From a checkpoint of a small mixture-of-experts model trained on Wikipedia: 32 SwiGLU neurons an expert.
Below are experts of layer 2 (counted from 0) of a mixture-of-experts language model. Rows are named router (the router's row for the expert), down (a neuron's output weights, with its number) and show model dimensions 0-127. Each number is 50 + 15 x the weight over its row's rms, rounded and kept within 0 to 99.
After each expert's rows: a language model's description of what the expert responds to. This comes from a sample of Wikipedia text that the model never trained on.

# expert 33
router:33 57 41 59 46 53 47 60 53 69 71 64 57 42 78 32 59 51 64 46 58 36 26 76 95 38 11 29 59 54 24 62 23 32 61 63 58 61 58 42 40 37 27 63 36 70 61 35 50 30 73 26 61 57 37 43 68 56 56 59 22 38 43 42 75 56 62 51 52 41 41 55 25 36 63 61 41 51 62 60 69 54 56 56 68 52 62 25 30 31 40 48 52 46 59 36 49 43 53 30 59 31 45 31 61 31 65 15 37 44 50 25 50 45 50 70 65 50 67 59 63 57 48 52 36 52 45 89
down0:62 42 59 41 29 57 32 47 37 46 47 69 46 69 64 52 35 54 61 63 26 63 49 56 69 36 75 36 34 57 30 82 68 35 42 69 48 64 81 54 48 75 52 73 40 52 34 27 28 47 53 25 58 50 32 66 62 27 52 46 44 55 41 46 52 66 45 47 56 37 36 14 25 47 53 35 52 53 48 40 36 29 30 63 49 44 42 39 58 68 25 73 60 66 53 57 54 46 60 49 41 60 41 21 46 69 41 91 65 30 80 49 75 51 48 34 53 34 24 38 46 47 36 57 70 22 71 55
down1:31 68 51 55 75 41 60 49 47 45 59 59 50 59 25 48 58 62 44 35 32 68 51 36 53 56 20 24 56 46 24 36 65 48 57 72 48 34 43 38 42 42 45 46 55 79 64 47 03 48 43 39 39 54 51 67 33 39 86 34 37 54 51 34 55 64 52 44 57 66 45 79 54 55 52 67 36 55 83 32 55 22 62 54 48 41 23 38 34 73 39 51 70 39 25 38 42 79 34 70 46 67 59 90 53 51 69 51 56 29 39 49 25 48 48 59 53 51 59 37 57 34 35 26 44 45 32 33
down2:34 76 63 53 62 44 23 67 50 54 54 86 45 50 45 61 34 50 32 31 64 35 54 42 41 70 54 44 42 21 52 66 49 46 72 56 35 71 59 48 43 89 24 64 62 61 71 32 40 49 52 52 56 46 19 42 36 30 43 37 68 50 49 47 53 71 47 80 40 42 31 25 81 36 37 58 37 58 51 60 46 43 57 39 32 29 42 62 59 29 52 21 55 29 76 30 20 70 45 32 48 47 66 49 33 65 43 68 52 91 43 33 36 58 60 33 43 57 49 60 68 45 45 51 42 49 63 47
Description: Word endings after prefixes such as con, dec, pre, like cont-ain, con-ference, ch-ief, constitut-ional, plus infobox field labels.

# expert 30
router:54 29 50 61 53 64 53 46 25 85 36 37 41 68 46 50 33 49 61 46 93 47 77 70 35 44 25 62 56 57 37 40 76 65 48 63 48 34 58 23 58 45 39 75 67 27 32 25 55 44 21 19 46 57 53 58 52 41 63 21 63 61 40 50 39 83 63 54 35 42 58 59 54 75 52 52 60 54 46 32 32 59 65 47 52 59 55 51 16 72 50 46 57 37 40 46 68 34 57 62 62 55 66 26 54 42 58 46 41 66 73 43 28 44 10 53 50 42 37 41 46 53 55 28 39 56 78 54
down0:23 71 29 44 47 78 52 30 60 66 40 72 51 30 72 68 31 73 36 29 74 55 24 36 59 21 70 55 47 35 46 43 58 48 46 45 57 47 63 31 53 64 38 50 49 51 65 49 33 24 49 42 29 45 62 42 57 26 53 44 39 60 43 39 50 47 42 63 40 53 30 37 54 60 55 66 47 24 52 36 42 39 49 45 63 43 47 27 60 35 54 41 91 62 66 24 33 52 62 36 52 58 37 34 54 59 20 61 45 52 52 93 59 38 49 32 87 46 25 54 68 15 45 38 48 52 40 63
down1:22 77 50 08 40 59 58 30 45 43 48 34 69 61 27 66 73 48 84 45 53 37 28 44 63 39 39 54 40 55 44 51 62 58 44 52 47 53 27 52 47 45 53 64 59 57 69 67 54 65 45 55 66 68 25 33 55 41 41 72 24 16 35 47 57 18 37 23 50 46 37 48 32 50 66 23 40 54 72 70 70 77 43 58 46 36 44 46 42 43 89 62 48 54 53 61 63 55 41 39 54 16 41 58 60 41 26 61 52 40 71 45 70 68 40 27 61 57 44 54 49 55 45 39 44 51 21 63
down2:36 33 54 21 39 42 74 62 25 39 53 55 75 40 55 47 35 67 34 68 34 82 65 46 27 40 51 50 33 65 47 09 51 68 24 39 42 47 64 39 57 50 58 29 46 65 50 77 45 43 41 86 41 55 52 73 35 43 48 75 57 62 45 65 66 67 43 62 81 34 64 27 40 54 60 73 12 59 46 79 56 41 67 55 48 49 44 54 47 46 60 36 49 70 70 30 29 47 46 66 58 35 41 51 53 35 41 34 52 41 51 42 38 80 55 50 65 64 44 50 25 74 45 33 47 42 35 61
Description: Single capital or lowercase letters opening a word, and section-header starts like ==S, plus country-name starts such as Brit, Ukr, Scot.

# expert 16
router:40 40 70 36 61 47 92 62 60 46 61 40 77 60 50 74 37 30 57 32 34 42 47 47 54 46 58 40 58 73 59 79 60 24 73 67 78 58 41 53 57 39 52 09 26 36 67 36 70 57 54 38 43 47 29 61 71 65 39 55 38 48 48 13 42 36 37 39 50 43 64 53 67 53 49 66 53 67 37 59 48 55 71 72 65 68 71 47 52 33 47 49 52 46 79 60 29 49 81 59 35 44 51 50 54 72 56 52 62 65 29 28 41 29 36 46 46 37 28 57 66 65 45 53 58 59 14 43
down0:49 60 13 54 39 59 48 23 66 55 73 54 71 63 33 41 67 50 67 42 35 50 40 23 53 35 61 46 56 30 30 68 56 51 33 57 42 62 59 67 65 26 38 54 42 72 62 60 35 80 74 82 46 51 30 75 65 41 55 51 54 35 79 78 45 32 55 84 57 38 61 39 40 32 43 50 27 51 39 50 39 39 40 56 59 54 21 47 27 52 66 40 36 69 39 47 41 36 32 74 54 68 41 56 82 21 58 53 56 53 53 62 71 68 66 48 43 59 50 37 44 63 33 46 46 76 37 58
down1:55 56 67 42 48 67 59 41 71 59 52 34 31 33 28 55 52 69 46 12 70 49 46 47 47 60 57 38 25 45 53 41 39 46 60 38 42 27 52 35 70 22 19 36 60 82 62 36 29 56 53 39 59 49 45 22 33 61 67 42 70 48 52 65 29 57 45 28 54 67 25 52 58 40 56 42 52 34 58 32 42 44 44 53 38 36 53 26 42 57 32 49 62 68 60 36 59 56 73 38 42 79 43 77 49 68 93 65 47 75 39 62 70 56 58 93 50 57 64 51 61 40 45 68 72 45 63 59
down2:53 79 66 52 59 59 21 72 26 61 33 37 56 60 66 58 54 47 84 69 61 52 47 60 74 51 68 23 49 37 23 47 49 65 46 20 65 58 70 57 48 62 34 62 41 52 41 47 79 45 72 59 34 78 82 47 70 62 35 72 72 49 48 73 39 62 56 64 33 48 58 44 51 59 27 42 40 44 52 30 45 65 70 44 58 62 59 72 60 34 64 81 62 51 41 48 56 57 52 50 44 68 44 54 22 46 13 76 53 52 49 52 61 47 48 40 55 54 51 43 49 62 11 22 54 37 65 49
Description: Middle or final fragments inside words and surnames after a short opening piece, such as Sch-ott, th-ole(iitic), Th-us, Walk-er, sp-orts.

# expert 52
router:40 63 38 42 55 32 51 49 71 68 74 49 36 34 51 45 73 40 16 80 57 60 53 27 29 66 42 38 78 54 68 43 18 32 54 73 50 71 50 63 81 62 51 41 45 53 48 61 48 43 41 14 48 41 42 48 58 33 53 63 42 36 24 48 57 47 43 47 79 54 57 32 57 29 46 43 41 36 53 62 54 36 62 41 69 61 26 48 64 37 45 56 57 96 77 42 46 60 45 52 72 45 50 55 41 40 53 72 57 75 35 53 55 41 70 33 31 32 68 17 38 43 34 58 43 37 61 27
down0:63 41 51 15 45 55 11 54 41 42 51 64 66 40 57 57 48 60 36 34 58 48 64 44 38 48 34 52 49 46 35 25 59 39 67 36 65 35 55 56 33 38 50 59 39 60 24 65 61 68 41 79 52 36 67 60 82 60 20 54 54 59 43 44 82 34 71 61 33 15 39 39 26 57 39 40 38 80 46 57 49 69 67 36 48 57 47 72 47 28 65 85 52 54 49 50 45 38 31 34 20 67 39 31 70 66 69 53 57 62 59 51 43 17 48 32 40 51 58 46 54 61 74 60 46 27 38 61
down1:33 57 69 33 42 80 41 57 43 45 84 53 49 38 51 60 34 48 62 53 45 85 44 66 61 37 77 48 62 48 38 39 34 50 31 26 71 60 67 49 25 65 58 39 60 59 58 59 74 26 44 41 26 65 61 63 65 56 41 86 38 79 37 47 35 57 59 59 44 68 49 18 35 49 56 39 41 51 57 39 18 55 34 35 44 36 25 43 43 45 39 61 41 46 25 54 78 28 60 46 22 41 50 29 86 75 36 37 48 43 56 42 68 41 70 73 46 49 62 59 39 48 60 62 40 52 39 50
down2:42 47 45 58 82 33 49 48 48 37 58 70 61 62 64 42 77 70 42 34 58 74 50 64 56 59 50 50 58 50 55 27 48 37 43 65 51 22 32 29 51 32 71 54 66 74 63 33 34 95 53 50 39 53 43 45 74 53 60 84 60 49 45 57 46 42 59 67 65 22 36 44 58 57 50 98 51 42 57 61 85 41 49 56 69 42 54 84 39 53 85 49 59 41 59 31 50 76 49 44 45 47 52 59 42 48 72 50 65 77 65 65 38 37 53 66 37 54 32 53 76 41 59 63 45 49 34 53
Description: The word and, joined forms like ing and or ers and, and possessive 's in names such as Men's, Women's.

# expert 51
router:35 50 56 47 46 42 20 44 61 30 60 60 65 45 39 51 36 46 48 52 62 39 54 42 74 41 29 40 51 60 24 51 37 42 44 67 61 39 66 50 85 39 70 43 35 72 60 65 44 52 53 65 67 62 39 43 57 54 59 66 54 28 30 59 30 72 49 47 35 52 75 33 35 63 13 59 72 40 33 82 59 85 63 56 52 19 61 44 50 49 56 39 13 37 38 69 53 42 71 28 47 45 49 42 49 53 50 21 33 41 59 42 30 70 72 67 76 43 77 45 22 46 60 37 34 38 58 49
down0:31 38 30 65 42 64 43 44 23 39 27 56 27 33 46 47 43 45 53 70 69 52 36 74 35 66 53 50 56 30 31 35 47 40 36 59 26 51 51 34 56 43 73 74 34 13 28 24 69 46 44 27 31 44 77 63 45 20 49 45 50 50 54 75 26 19 54 70 39 25 63 57 56 50 23 60 53 76 52 41 65 48 48 63 53 13 60 37 42 47 47 59 34 36 44 54 63 44 56 51 30 38 40 25 59 58 27 76 63 39 34 41 16 61 60 52 51 46 46 56 49 58 54 61 68 54 50 59
down1:75 47 32 38 43 28 30 74 35 41 49 64 75 57 48 44 49 59 60 64 03 60 31 28 35 57 47 46 62 37 32 23 49 49 34 50 45 23 68 65 60 58 65 61 33 58 43 64 38 41 28 55 28 27 61 56 44 56 54 42 50 43 61 46 42 47 47 76 36 42 48 46 26 52 66 49 26 55 63 49 52 53 75 63 23 63 45 38 09 75 59 34 59 37 45 50 17 41 48 83 41 71 69 42 53 51 34 60 52 37 74 89 44 49 45 59 64 46 45 44 46 64 45 53 22 40 47 40
down2:53 61 68 46 44 72 62 59 55 56 57 59 30 46 73 47 60 50 47 50 43 52 49 45 59 41 36 89 68 15 38 52 56 22 77 51 44 52 54 75 57 50 30 46 46 74 62 60 65 29 54 38 31 79 46 32 36 57 23 77 43 50 48 69 31 63 59 68 30 46 58 30 67 63 32 34 79 62 35 57 44 48 37 49 50 83 45 41 72 39 31 48 42 80 64 43 65 45 63 17 32 70 65 33 45 50 41 63 38 38 39 60 47 50 65 59 66 36 35 47 31 32 50 42 72 77 37 67
Description: Past-tense and participle endings on verbs in biographies, such as suff-ered, serv-ed, establish-ed, direct-ed by, represent-ing.

# expert 9
router:34 45 72 45 37 29 78 53 64 59 57 63 48 74 69 69 28 51 54 46 20 47 59 39 26 48 56 59 63 57 35 29 77 40 39 86 76 43 61 38 62 30 33 50 81 65 41 44 64 54 61 47 73 31 82 46 80 49 68 44 33 60 56 26 47 54 69 56 53 55 68 64 54 35 29 68 57 60 30 71 37 61 59 46 54 31 50 54 49 57 54 53 49 26 60 41 38 51 54 54 43 43 33 33 77 40 30 70 60 60 36 47 30 58 55 53 65 51 79 58 51 36 57 28 63 27 17 38
down0:33 53 49 62 40 33 56 63 41 40 68 35 32 51 48 30 51 37 35 31 48 56 38 17 59 72 39 40 70 49 45 51 17 50 52 54 54 60 60 48 57 48 60 28 70 74 36 32 40 70 50 56 39 20 27 61 19 55 38 51 54 33 52 26 56 55 36 21 55 60 72 52 63 36 67 61 61 25 42 43 64 27 55 70 34 73 67 47 47 66 43 53 36 42 65 61 32 34 45 61 37 55 64 37 37 50 61 11 41 66 20 55 31 62 45 55 45 62 77 70 45 62 49 44 11 39 47 22
down1:46 39 30 43 10 53 45 25 55 33 51 45 43 45 68 47 37 57 41 53 38 48 01 46 60 50 57 72 56 29 71 60 57 33 27 52 35 66 57 46 36 38 60 49 51 67 30 46 40 42 65 39 73 43 32 54 55 21 43 61 56 34 53 55 44 41 38 73 78 74 44 39 48 35 41 94 57 54 71 47 80 26 64 61 73 50 41 58 66 66 66 56 83 49 45 26 40 38 39 82 58 31 50 75 39 65 52 50 46 45 25 49 53 59 32 52 67 51 36 40 56 54 51 62 28 54 60 59
down2:43 70 52 48 63 58 42 69 50 35 64 76 45 59 38 72 82 56 54 57 44 58 62 61 72 38 55 13 78 49 49 28 50 51 50 29 60 41 39 45 53 37 37 38 44 46 31 54 44 55 55 56 68 58 44 41 59 43 52 71 71 56 26 57 29 37 44 36 30 48 43 43 49 68 56 38 73 32 69 61 55 54 54 33 52 34 64 43 41 37 48 59 52 43 54 57 36 83 49 27 34 76 14 53 58 36 28 73 63 58 82 66 56 22 53 40 54 64 68 42 47 34 26 62 95 55 70 75
Description: Vowel-led word pieces inside names and words, often right after initial H or W, such as H-app-y, Haw-ai-i, W-ern-itz.

# expert 15
router:72 56 48 58 54 69 36 47 24 39 40 40 51 57 38 57 60 72 40 56 76 37 48 51 66 38 56 48 32 35 15 51 86 40 24 59 67 75 58 66 44 43 55 53 51 45 59 49 46 50 46 73 49 42 62 76 40 53 54 30 49 67 37 70 42 45 64 71 74 66 63 53 66 43 64 36 79 41 49 45 69 80 13 41 40 63 61 55 60 53 49 62 31 68 29 38 79 54 53 53 58 26 57 53 25 62 54 77 60 54 50 67 57 57 48 29 13 88 46 59 45 30 39 56 66 34 54 38
down0:67 47 28 48 30 60 34 57 67 42 52 35 63 63 36 40 27 43 67 50 57 33 39 56 40 56 66 40 73 79 22 58 65 37 64 44 39 66 36 45 41 40 50 72 44 82 67 52 16 26 29 50 73 51 28 56 57 43 50 55 64 44 22 61 43 77 60 49 34 44 49 65 29 46 55 23 41 53 72 42 39 58 64 71 41 39 45 31 50 29 51 43 51 58 52 57 32 54 33 78 60 58 56 59 44 64 41 29 33 51 43 71 58 76 94 41 17 41 56 81 48 58 45 44 34 53 57 40
down1:47 46 34 62 55 72 38 47 44 48 62 53 32 64 57 48 14 54 31 39 59 75 22 44 68 47 32 46 64 47 61 45 55 69 41 34 50 78 65 58 47 49 67 57 47 58 57 44 74 56 47 31 41 39 46 56 40 47 57 63 85 73 41 37 68 73 82 73 47 39 76 63 60 37 41 46 44 70 41 46 53 41 51 37 36 49 62 49 21 42 45 30 27 80 76 73 59 26 92 63 60 46 46 19 32 64 66 64 65 58 50 52 55 67 82 44 48 42 65 70 37 72 46 54 56 55 65 41
down2:43 39 47 48 19 49 53 41 70 53 71 51 55 43 29 39 35 60 54 48 27 53 68 82 42 50 55 44 69 48 53 32 44 51 69 31 48 61 57 47 65 40 41 62 37 02 58 80 46 31 47 57 42 53 62 52 25 73 79 51 36 92 45 58 41 63 66 52 23 47 65 47 47 45 77 70 60 38 51 38 38 77 66 56 58 47 49 38 58 41 65 65 32 66 82 41 58 64 43 40 50 45 42 69 73 57 54 44 32 48 33 47 52 19 27 66 87 24 48 49 40 72 45 52 47 56 44 49
Description: Pipe separators, commas, dashes and percent signs between numbers in data tables, such as scores, vote counts and percentages.

# expert 5
router:69 48 80 66 57 37 50 48 19 92 46 64 56 61 40 58 61 54 21 38 49 48 84 56 60 44 48 49 50 33 46 46 58 37 54 48 38 36 79 59 59 39 50 81 64 44 49 30 76 39 47 60 58 33 49 74 55 46 63 43 70 56 44 44 46 51 54 62 42 72 45 47 75 75 56 39 40 61 34 49 44 70 34 41 51 30 44 61 42 41 42 46 40 27 34 86 43 45 37 69 58 59 65 58 50 40 65 54 61 54 49 30 37 69 77 40 51 65 35 99 24 23 45 51 61 64 49 22
down0:44 40 74 05 75 38 76 48 49 73 78 23 63 58 63 42 42 50 44 48 48 58 58 67 44 63 55 60 52 49 61 67 51 59 67 47 52 62 33 47 58 64 50 65 64 26 52 26 24 41 37 40 71 18 38 51 37 39 65 40 50 41 60 62 42 78 57 15 71 79 54 45 50 25 51 88 50 50 46 39 49 38 38 23 48 57 49 09 51 64 76 58 50 56 27 51 53 47 46 57 20 49 56 66 62 36 67 60 29 40 52 53 48 53 24 34 60 53 62 49 60 54 52 38 32 40 54 33
down1:41 81 52 06 54 28 37 58 58 52 56 15 59 41 33 62 40 67 69 55 46 46 13 66 49 36 55 37 63 23 63 51 37 32 41 73 45 60 42 43 58 34 50 58 49 50 52 67 40 51 40 52 75 29 42 29 61 56 58 69 54 34 65 57 47 39 56 48 79 74 33 24 57 25 93 33 64 41 60 58 50 26 40 54 68 47 40 42 47 60 53 59 51 34 63 31 30 46 54 63 75 45 62 43 57 48 60 61 31 51 53 60 54 57 53 60 76 49 74 27 49 23 51 81 62 29 52 56
down2:65 68 53 54 32 42 63 41 36 55 45 29 09 57 50 52 39 71 46 35 62 50 65 54 58 62 26 32 40 31 38 88 55 50 67 50 65 44 62 53 66 38 64 50 70 23 43 71 61 34 44 65 69 40 58 52 30 48 59 07 54 71 40 58 66 57 58 41 50 56 57 52 27 65 45 52 52 53 48 49 34 53 32 61 26 24 66 25 72 37 43 58 38 55 73 59 45 24 37 43 68 44 57 35 22 40 58 27 43 46 52 52 34 63 71 50 40 44 78 47 49 77 38 58 14 40 60 23
Description: Second word piece right after a capital letter starting a name or word, like D-ab, C-ur, C-yr, B-i, plus commas and bars in tables.

# expert 7
router:64 42 52 59 60 37 46 48 53 48 27 59 62 47 52 30 48 69 44 35 44 53 67 47 77 20 53 69 31 58 63 21 59 69 69 42 50 39 62 62 20 55 69 74 41 58 67 42 40 65 46 41 31 60 55 44 49 41 60 27 37 37 49 74 39 40 09 64 60 68 46 50 31 62 87 38 28 62 52 36 48 42 26 55 78 41 91 37 58 67 66 76 54 59 51 25 64 38 65 52 55 48 73 76 17 58 60 42 49 36 55 54 76 67 44 36 41 48 37 71 55 52 49 51 39 56 35 53
down0:45 47 51 71 64 56 77 56 47 44 39 71 38 61 65 39 68 30 51 67 30 66 66 65 42 54 31 79 60 48 44 44 76 35 37 64 16 44 59 62 70 28 54 38 31 55 61 43 28 45 31 60 11 56 43 42 58 76 42 39 60 50 55 73 43 56 72 65 44 29 56 70 45 64 46 29 63 29 60 45 77 51 36 50 54 47 52 35 37 58 27 52 52 15 58 45 50 63 63 65 39 74 58 54 36 33 24 73 37 49 14 29 63 36 43 54 40 53 65 28 30 36 72 37 43 49 38 42
down1:66 35 60 77 58 36 48 44 51 43 48 33 25 62 43 48 36 39 68 48 79 75 64 85 23 56 83 65 57 55 56 43 35 46 50 39 63 33 54 32 58 54 69 36 64 37 69 55 53 64 62 75 36 70 41 45 30 46 55 39 47 65 49 23 64 60 20 48 70 50 44 56 48 63 64 61 50 49 54 52 42 42 18 35 31 24 38 88 55 40 54 52 40 39 53 35 49 27 85 76 54 58 48 54 52 41 12 29 63 53 37 39 69 58 41 60 45 57 70 42 57 40 34 59 35 62 26 63
down2:34 18 56 28 74 61 54 54 43 66 78 62 24 41 70 43 68 49 40 31 99 61 56 54 40 57 49 38 66 55 47 40 40 48 40 33 42 61 47 35 61 47 46 32 61 64 75 56 28 56 37 61 56 50 45 41 55 66 58 71 63 63 81 41 68 49 68 51 64 57 38 31 61 36 44 61 48 52 47 51 59 71 37 46 49 38 49 41 41 59 30 57 49 67 50 96 54 38 60 43 57 65 30 48 60 54 42 47 43 48 59 28 99 64 39 63 41 73 47 51 60 37 54 65 44 51 70 87
Description: Word-piece continuations right after an initial consonant piece like c or p, as in c-oin, c-andidate, c-ivil, equ-ip.

# expert 47
router:47 50 55 46 35 58 46 78 55 43 61 40 44 50 46 31 33 50 40 23 53 72 44 64 59 68 36 60 77 59 30 71 50 57 29 56 35 37 39 70 47 62 22 67 58 46 50 35 61 76 54 62 73 73 53 43 54 54 54 53 78 62 54 34 47 58 74 63 44 55 70 63 60 58 39 73 13 66 49 52 26 75 62 47 56 50 41 57 60 64 52 42 35 48 62 59 41 28 53 37 70 61 43 18 67 38 71 19 57 28 54 14 76 47 52 32 71 60 53 58 23 37 73 49 23 37 55 62
down0:62 41 47 38 71 17 58 72 46 54 35 17 60 81 53 65 57 75 59 20 42 57 60 40 55 69 69 43 53 32 70 61 50 80 72 36 64 43 53 44 44 59 45 66 49 42 57 54 55 50 68 94 60 31 39 57 44 52 56 29 27 72 37 40 50 37 48 31 39 45 60 49 58 62 44 36 34 50 37 49 29 35 65 58 48 60 33 41 61 49 51 40 48 39 45 46 78 71 58 83 72 38 50 59 42 63 57 44 32 79 78 73 30 54 65 50 71 39 41 43 68 63 46 06 57 43 47 47
down1:75 42 58 40 85 31 66 26 65 83 53 28 31 88 74 75 73 31 49 77 67 68 28 54 39 36 30 25 45 37 53 45 65 49 63 63 51 42 34 56 53 58 64 53 51 61 50 39 59 47 62 48 59 52 43 34 63 59 76 31 58 46 31 79 49 40 57 63 23 38 58 64 64 34 56 72 54 68 68 35 77 69 35 53 42 47 47 61 59 44 33 54 50 62 52 53 52 50 40 17 36 56 48 54 41 45 59 59 54 38 24 51 31 39 67 86 57 48 45 55 54 54 54 16 66 62 53 61
down2:38 41 58 43 67 59 47 52 59 59 47 78 96 25 44 28 26 51 52 45 11 37 30 52 70 34 67 19 64 72 42 55 66 52 43 71 34 52 48 35 53 25 54 62 55 45 43 51 76 43 44 52 37 60 57 43 62 61 42 34 43 55 36 32 52 43 01 60 65 47 48 50 62 48 38 60 57 39 37 42 54 40 84 78 72 43 55 49 36 54 28 86 42 46 59 50 35 30 52 66 48 73 34 38 59 48 53 62 43 42 48 75 57 59 62 41 33 60 46 53 63 43 44 69 42 54 18 31
Description: Mid-word suffix pieces like -ors, -ers, -ership, -artment, -ivision, -ince, as in captors, rulers, province, plus dashes in year ranges.

# expert 41
router:56 76 80 58 57 68 33 42 49 59 83 39 12 62 41 53 69 54 33 47 57 45 56 54 65 34 67 49 45 39 21 51 64 47 30 59 21 40 67 62 59 34 69 73 85 60 43 43 56 53 41 71 58 52 54 54 48 34 67 51 45 44 40 60 43 49 52 56 37 74 67 54 44 45 62 46 56 79 20 60 41 59 28 28 71 34 57 49 71 45 51 43 05 58 44 66 43 41 48 46 69 31 49 42 25 48 40 70 50 66 49 50 61 50 92 67 40 75 54 57 37 32 55 46 41 58 56 26
down0:08 57 66 52 54 55 56 27 37 54 48 83 54 32 56 59 65 38 68 56 53 55 44 51 25 73 22 53 60 79 71 41 57 45 45 57 49 42 66 37 66 66 60 62 49 06 67 66 40 34 68 36 53 64 34 68 20 61 42 62 44 46 47 60 58 59 52 43 19 58 37 37 66 42 53 45 29 30 65 66 35 24 58 68 46 49 52 51 56 83 69 81 75 32 62 48 43 83 46 56 59 49 50 56 49 56 59 49 52 30 55 61 34 64 46 55 69 30 76 62 42 55 52 43 73 42 43 37
down1:39 48 38 50 60 55 59 53 44 53 42 48 28 49 11 55 42 73 50 34 69 42 26 41 39 79 61 51 67 35 58 31 78 49 60 84 56 53 67 64 45 62 40 41 82 43 49 46 68 47 52 40 61 14 59 47 46 60 36 60 31 38 65 48 72 37 36 56 56 48 57 51 52 75 71 04 69 45 75 86 34 29 55 49 46 50 39 51 46 66 36 43 50 65 50 11 15 56 63 35 44 51 40 40 76 64 57 40 62 74 52 53 61 73 51 45 67 46 42 62 57 44 58 72 46 45 60 42
down2:07 66 64 24 51 81 59 54 50 56 25 58 48 40 54 32 56 66 28 73 84 76 36 61 52 66 56 36 55 56 58 28 43 38 30 65 61 76 57 27 54 77 52 33 66 29 44 63 30 75 42 79 53 47 54 38 37 49 60 65 51 80 48 61 58 60 54 57 45 27 43 74 60 48 54 59 62 50 78 43 55 47 59 54 73 33 58 78 40 66 43 34 71 50 70 48 58 49 55 38 38 16 17 40 54 49 51 28 47 69 63 54 57 44 63 51 44 49 54 33 46 37 67 67 45 43 52 35
Description: Tokens right after numbers: units like km, kg, ft, °, %, million, ordinal endings like rd, th, and decimal points.

# expert 57
router:58 70 45 63 55 43 67 40 53 42 57 57 62 25 31 31 65 57 44 47 41 58 66 65 57 60 53 54 42 40 33 46 68 52 51 44 33 34 79 75 44 49 66 77 37 56 42 61 57 50 48 48 48 36 65 34 25 32 41 46 73 26 54 54 45 67 48 43 62 81 56 33 57 43 92 54 59 62 46 43 62 37 23 43 50 12 45 45 62 40 46 59 37 86 42 62 75 53 38 60 68 39 68 43 25 65 38 44 43 51 70 66 63 57 79 29 36 87 41 67 26 20 29 57 34 52 60 41
down0:28 64 53 56 37 36 71 44 53 56 59 66 42 53 45 50 50 31 49 34 43 56 56 48 65 36 81 56 39 29 58 68 24 28 59 34 24 66 50 52 15 68 39 36 34 46 37 48 34 31 64 20 69 42 52 51 52 58 25 60 59 27 56 37 53 24 06 24 72 44 56 63 83 49 60 71 45 50 74 48 49 56 46 62 63 46 50 55 34 51 59 50 34 82 48 45 70 54 58 29 58 48 70 56 69 75 33 46 53 34 51 79 54 59 37 73 76 44 44 45 26 55 70 52 33 36 49 48
down1:23 61 31 46 49 48 30 71 69 72 55 36 61 56 60 59 33 61 28 51 44 15 35 53 72 63 66 49 49 84 67 50 51 31 57 64 35 50 38 20 42 62 59 52 86 33 77 58 49 23 52 43 71 55 32 53 46 62 24 37 84 54 56 56 47 39 55 43 49 31 30 61 54 61 60 37 70 39 46 66 49 36 34 43 32 79 53 60 45 66 62 62 45 23 71 43 47 38 36 50 44 40 48 53 56 47 27 41 58 44 40 28 22 44 37 55 22 56 44 64 22 64 79 54 36 49 33 51
down2:33 74 45 63 37 76 66 51 54 48 79 59 88 61 48 79 52 41 81 48 60 80 68 68 49 55 54 53 46 63 46 61 60 63 67 63 69 23 43 37 63 40 48 26 72 34 74 36 59 40 49 53 50 79 51 43 52 29 47 44 50 48 54 47 77 49 56 37 50 57 46 69 56 49 40 54 53 36 48 48 20 29 66 61 36 42 63 64 15 74 37 40 41 60 50 52 61 78 51 39 70 76 29 40 53 32 43 49 57 45 53 20 27 46 50 84 39 41 43 34 65 60 46 25 54 65 29 38
Description: Digits and measurement symbols in data, such as km, kg, degree and minute marks, postal codes, date ranges and table values.

# expert 40
router:68 33 50 51 43 61 41 40 34 78 51 46 47 85 51 47 43 44 48 62 69 48 64 70 54 58 61 42 27 69 26 54 56 81 49 54 60 49 50 36 64 30 48 40 57 49 36 59 42 26 30 61 50 66 51 49 26 55 61 29 55 22 59 59 72 67 52 42 32 47 36 65 66 55 38 27 71 86 63 53 63 43 76 66 53 35 59 51 23 67 38 37 11 42 58 69 82 60 33 24 45 55 76 67 58 53 33 62 38 45 34 67 30 32 53 71 72 55 40 54 61 62 66 45 37 48 71 38
down0:99 56 11 45 60 62 40 59 40 48 44 63 35 35 46 60 64 53 46 50 29 37 51 58 42 50 54 59 54 38 44 42 38 48 45 50 41 49 44 70 56 47 36 61 52 50 37 62 53 29 37 56 57 49 56 36 26 60 71 70 47 77 41 69 33 58 50 52 55 61 85 17 48 43 51 25 56 67 38 30 54 59 33 23 51 65 41 38 74 46 53 53 89 46 69 23 44 39 53 53 55 59 63 37 35 62 33 45 50 40 90 25 63 49 66 23 13 50 64 58 56 23 63 34 54 53 62 52
down1:98 40 29 48 47 47 44 37 31 35 50 59 19 60 35 48 47 39 28 45 34 24 43 38 44 27 58 54 61 46 57 61 50 47 47 26 69 62 80 74 46 57 40 66 41 65 55 43 49 53 53 52 69 38 57 39 29 42 60 60 32 52 51 69 25 48 44 46 49 62 57 30 42 58 59 43 41 84 40 44 85 64 23 40 52 72 79 21 58 64 53 52 67 63 50 44 44 27 61 55 83 45 48 55 42 71 23 34 47 58 79 33 62 47 56 34 64 36 63 51 58 23 65 70 68 42 46 52
down2:91 56 58 99 46 21 64 21 72 31 43 60 31 28 57 35 53 43 44 64 57 60 53 20 55 33 66 64 63 49 47 61 37 51 49 55 58 38 47 81 40 45 46 46 55 65 53 39 18 44 47 69 58 45 45 51 53 38 60 45 54 48 51 63 43 66 41 46 41 67 34 44 41 35 78 41 46 78 41 67 52 75 45 60 45 35 41 56 76 62 41 29 58 74 57 71 35 73 69 58 76 56 62 47 57 38 81 50 53 44 71 30 23 63 55 53 33 31 35 61 50 43 51 40 66 44 45 30
Description: First piece of a capitalized word, usually a name or sentence opener after a period or line break, such as Sl(angenburg), Phil, Jack, Ph(oenix).